{
  "init_std_router": 0.0133,
  "rope_base": 10000.0,
  "extras": ["capped logits"],
  "init": "normal",
  "optimizer": "adamw",
  "lr_head": 0.00396
}
Below are experts of layer 2 (counted from 0) of a mixture-of-experts language model. Rows are named router (the router's row for the expert) and show model dimensions 64-127. Each number is 500 + 50 x the weight over its row's rms, rounded and kept within 0 to 999. Numbers have three digits each.
After each expert's rows: "gets" lists some tokens that make up at least twice as much of what it gets as of all text. This comes from a sample of Wikipedia text that the model never trained on. Tokens count by the router's weight.

# expert 52
router:507515557531504569465492484477413499514510520508507573497645601537587563479473520527450426481569562602558443508479508503571524533597535483490431508479582535513561482537493437522531475460572509
gets: " ", " it", "|", ")", " is", " It"

# expert 26
router:465483621495516513567443463466421502525567560489512438528541456572470467612515480458576526402479525442461512499505545521452585498503521491490490465474442446509591507441524477471443560470456520
gets: " ", " (", ",", "8", "\"", "-"

# expert 5
router:569471471410533578458509454528537512522501508427496519541411454474415493479567518467526604411436503485450565502515424483440495530500479485503422457509541444471498615514404516505458486630468550
gets: " ", "–", " D", "ie", "al", " Party"

# expert 19
router:539532502489585559435472475544472529498421452452483598426508418506461494471570477507499587532465481488481432429508474484457542582543479484536418526479495392573456614474405559556469479571432538
gets: ",", "==\n", " The", ";", ")", "′"

# expert 13
router:501456561563505629592474499444554550515535512467497512499403548569452489448548435404426432461576495592434497484463523464523473598503532519505603472563553521436511436498598499437519435415486493
gets: " that", " of", " as", " in", " who", " on"

# expert 12
router:555550441501525527407520486442534509443462502471465535490502575425545462468546489546434495559507488520436544524481510515472469569460518559497550493527535572485491581425442490485392559478546476
gets: "\n", ",", ":", "ed", " March", " is"

# expert 32
router:544506490489448430479528438546586504493501555462520414429499460516408457531472397567577514496496508475551494587566486488423546444520531546524499660429480412567475496463497564526533459577549505
gets: " |\n", "4", " |", "8", "9", ")"

# expert 49
router:510507443425508527474470524478526452566564465472539496492573409526464616354562524512504462382451513477441462540478489506478413418457493444453571391573449537487471378508454579531570558483477516
gets: " was", " as", " to", "'s", ")", " T"

# expert 63
router:564482441440480554434441536565513556345472491442470576491578531495533404508556419485456455560462464441402533589443551475483559521504535458513495530503474564539448517494487598437453549526529508
gets: ".\n\n", "\n", "\n\n", " |\n", "|", ":"

# expert 40
router:502476552519452587579479476443521539517560461510511504492391542478507557480513425405448449405575533621545502505533493495581522586545471513489524481605550551526479466507495568432527438434530529
gets: " ", " as", " on", " for", "ed", "th"

# expert 3
router:562442558415529433498580433535519435571570461454590487534532396570455456541563443479573381501579480428606420510470489423460444472555387513459501512516548489567479457478507478475539446407544573
gets: "3", "4", "'s", "o", "6", "i"

# expert 41
router:410498453527473470458489461403473543543518473577536459517518434510514492426540494547528467480552528424497513456472493392517415468443532519483479484498422478480539510468466565487561483434491527
gets: "1", "|", "8", "5", " and", " his"

# expert 54
router:544446486450481519490528488464521544493434552605561483495441592492539560473412519505545516535582548634553501416487509480538560531544532526513487521505427570494537561473532503553437492512543498
gets: " ", " (", "\"", " which", " with", " family"

# expert 57
router:573382519445480513467577482540537534536492592382559449456449509544396443525493513507516462502536505532420468495557395483445469512502457530522485505462484410465543495463559515517476522538606573
gets: "0", " |\n", " the", " \"", " The", ")"

# expert 34
router:558516480527457353473433467472509490523434496440578517448424450474491491467443435543445451466449531578468488501489432514492475475547569489543477541478499525487484586532469550484450506461520540
gets: "0", "3", "5", "1", "il", "ah"

# expert 30
router:501563525459501529491428469503436528472542481548443436563481494495462477534447530457478568477451477410473560482587517501538535451410568504501544469553433488493420446494610632458549492462445528
gets: "-", " the", " was", ".", " a", "|"

# expert 0
router:540530428460612526528535554497562516468537420409489584549530517565431520486591480429488556427441443450495450531543500533472499524590409452566529511495479498430443480511430484547592471546551543
gets: " \"", " a", ".", " also", " |\n", ".\n\n"

# expert 6
router:514543555538433520571513508468468496513627455455419454577543524498447550542543583478416565549384455429509450477546489529536533441462538444496474522539423518421457570512600526416525467469540542
gets: ".\n\n", " of", ".", " and", ":", "\n"

# expert 55
router:456495358497580511456530483536462482452546474416468616549574545469494557435564544411406537461459501459464510472556509471465500545517493526533459483506544479479369501531416474513582472474508524
gets: " \"", " (", ".\n\n", "==\n", "===\n", "==\n\n"

# expert 48
router:520498607524533431507459465590481450418521527519490456470509513571474465526480502475536520530536539529586455520466447552493440508553468453493482499502531439439527510541462493537527504589536470
gets: " |", "0", " a", "u", "a", " States"

# expert 7
router:438478471551427542559503544465516497567595480432448484515577484516454497471526560495422541509419434498561392427501473511531548450473526482561441439575495548405512513499562438438474489442494549
gets: ".\n\n", "\n", "4", "5", "\n\n", "6"

# expert 4
router:573467582448409478533412430526485548497546498505511435483455485576505536618485482531471440476592507503561588549486428435516476418492459511498486486566428467574460481484491604527389463424418502
gets: "0", " |", "9", " in", " the", " |\n"

# expert 14
router:530537642422445475590493519468516479544599526519393425500439402514457495543452583518493565500520487495483544533507487559485455424428533521537526442530456415449442406503512539454423569463430511
gets: " and", "9", "\n", "2", "5", " was"

# expert 56
router:492487502510530445563474502521458517474453502590442462435550595481558536549389415582498489558588486626637499382473466528514539590480572565580474590482525526486485458513469512479461493517575522
gets: " ", " in", " on", "3", " W", "6"

# expert 17
router:527493379515508397476461546476492524474469500477498485489548507555463458568498510563459520560480532527559532568536442402452597489491428504466526493514433465540591460409496551546538464547433497
gets: "3", " with", "|", " to", " name", " but"

# expert 24
router:518519575560487417544611524496547439510461505534485468398496570490443449478531544478459564562566527525466390508534521526442544461437432464503438610491515396507548534532488476547608479504504576
gets: "-", " the", " to", " of", " not", "'s"

# expert 39
router:459437459497463438543503529478473528491506546495477522465487596472630495551386399514506521566514565590597604517416545486593395511514645511503490450495484516466509425549441484467455513523559515
gets: " ", "2", "1", " (", "4", "5"

# expert 45
router:438503532442478442453492429376463516565477483608474404544471552588446398488538490510566477486555553533527520516482487433474529411451527508444605580464451461446590420500410581509468450496554490
gets: ".", " |", " had", " (", " were", " that"

# expert 15
router:489505534476502366503453409496498521498534451542528416454420493500580430551494525514541439531667453478528468473550484505463552390586480509473502482453573441433655504469501467497450534450587512
gets: "2", "3", "-", " a", " for", " University"

# expert 18
router:523464532486457350568596461416414548567541543531500496488567463574520521498392465560556469562543457522606369647459502542475481486523533510460530534473478429524491440424392546568458434488598498
gets: ",", "0", "8", "4", "1", "9"

# expert 33
router:528484497494520369469527531417549546606530552507453483542528480517478412481560502468615490452537559413516496508496462429461560462440529475498533453495393433528515483527514502469613491501531554
gets: "2", " to", "9", "z", "b", " U"

# expert 42
router:532493529408494504502421436620484497555525463380550443639503419589517574443557490486543513407528395444522442586573437470447519495488492464471501477529515507515508385493498600507528502510389555
gets: ":", " (", ".", "–", " /", "′"

# expert 35
router:582404511556602448513512528507530490492434503523493435509459557553501562519471412430470526495542499611493418664505504538487540546530554536588587534490529515432501425514490487506533486488550528
gets: ".", ",", " from", " a", "5", "),"

# expert 21
router:472509531515519469576506415478499456532525609518556465465508375613482462565593445482592552505542489442566377581504508497442464468536460507542463477499534461487575438495512364552481539469548523
gets: " |", ".", "9", "'s", "5", "'"

# expert 36
router:449556529546543466462454494470532429411447573536497507526562470580447527451473482549518455462516525569483516552535499449539495509538515542488570537494546504515511394541484453423560520438543460
gets: " in", " on", " were", " a", " at", " J"

# expert 53
router:536427452489558487468558533495479497489440521490503491564551468455434391539536473553482489486443490520470541574532515490469591406475456497502480540410416424530480509429539537551526502404478492
gets: " to", " on", " of", "4", " in", " series"

# expert 2
router:595528576470446533501563486454509552523442615555412509422448545452514544481441397577489500500514566675518498527534518513438456563504509488518514499446464481553562595506433525495435486560522441
gets: " |", " The", ".\n", " the", " /", " their"

# expert 28
router:522445548492472563436396527619506462549521500473520528371437428477491544584562481489475489610490565415507538417447514469605431407577467517518425569483467456616496557528505512468490537487543510
gets: " |\n", " by", "4", "5", "el", " with"

# expert 43
router:546419423473499483473560486510551537520471576647596480579473509438466457520491582533564590483581503478465555436437482502468573484409533474489411433464515470439456429537494467554508556490407453
gets: ",", " and", ".", " a", " at", " |"

# expert 59
router:451484521533501464547493464473516491519472546510494412507464346589548408503504577542602500474514492441548485431438486555501473403458521555506539467446443594422515493458469441581429432470543462
gets: ",", " the", "7", "1", "\n", "2"

# expert 50
router:487469571556512448549406507495538509550429528598630489362511548647506479485483538536614461537570474550530486547501528508432541435585581532438576543514434495500544488530501444556408463558541472
gets: " |", "2", ".", "3", " it", " States"

# expert 1
router:540505609534583523504615471535475460487448561462485516486564504569488493402376477500444486518506516595504467438504475507513435545600491440541519543442606487592511474541488479548481463511469479
gets: ".", " in", " at", " is", " with", "–"

# expert 60
router:526535643573485488506541489498519581593483556539526428499521463511484509497487467483501483500524620524512426444483478495531480414548508462544565492532546528518574452521435469487481478489555430
gets: "2", "3", "6", "i", "a", "u"

# expert 38
router:547610561539548547552499469517475513571521538495550478541571421608469494450543581487528441472476498474525443513491466466539488420450510518470486440526486507414584479483473464483518532435501481
gets: " ", "-", ".", "|", " an", "ia"

# expert 46
router:509535528490435556414496477450518457454500497521479494393483530478418494534518548527510490475546508528613399580498465579470534473440362462460529509522550487458524536500530445585433471539466539
gets: ".", " that", " W", " |\n", ":", " World"

# expert 31
router:452489565454494543575474431520483469531556433444393488513489524507456536612496531487407524489457511525544531518531453535448438460413513414487537532548445449432421461508542532515467518473483602
gets: " the", " in", " |", ",", " is", " ("

# expert 61
router:414469424499464452522464493526502578529521590543537385549470450489532450522563453488642496493559501453422504551448477488468479444437554534514482486433481527420570470431382451514463476445640488
gets: " the", "1", "4", " United", "h", " Republican"

# expert 23
router:444500553515491502585509546456456475462446546609486445492519556658534447462549565568584464540536488458506536494509485458571409441464598583508483532586481577473454508398492402453474508479459429
gets: "8", "7", "9", "1", ")", " as"

# expert 16
router:481466508447506448514532490437558534541485567397520433560564455486495492448559567470507529370505559468534430472605466416443478536528402456480554562543459448465535398520494501548544488501479582
gets: "\n", " |\n", "==", "===", " as", "/"

# expert 62
router:523486595514462473462456451605457527450557490477460550451488487443471494506500444610477445589481507501518449518525472538442525423554478522462451633458504496495544522547521575550481454498538586
gets: "9", " by", " The", "0", "6", "The"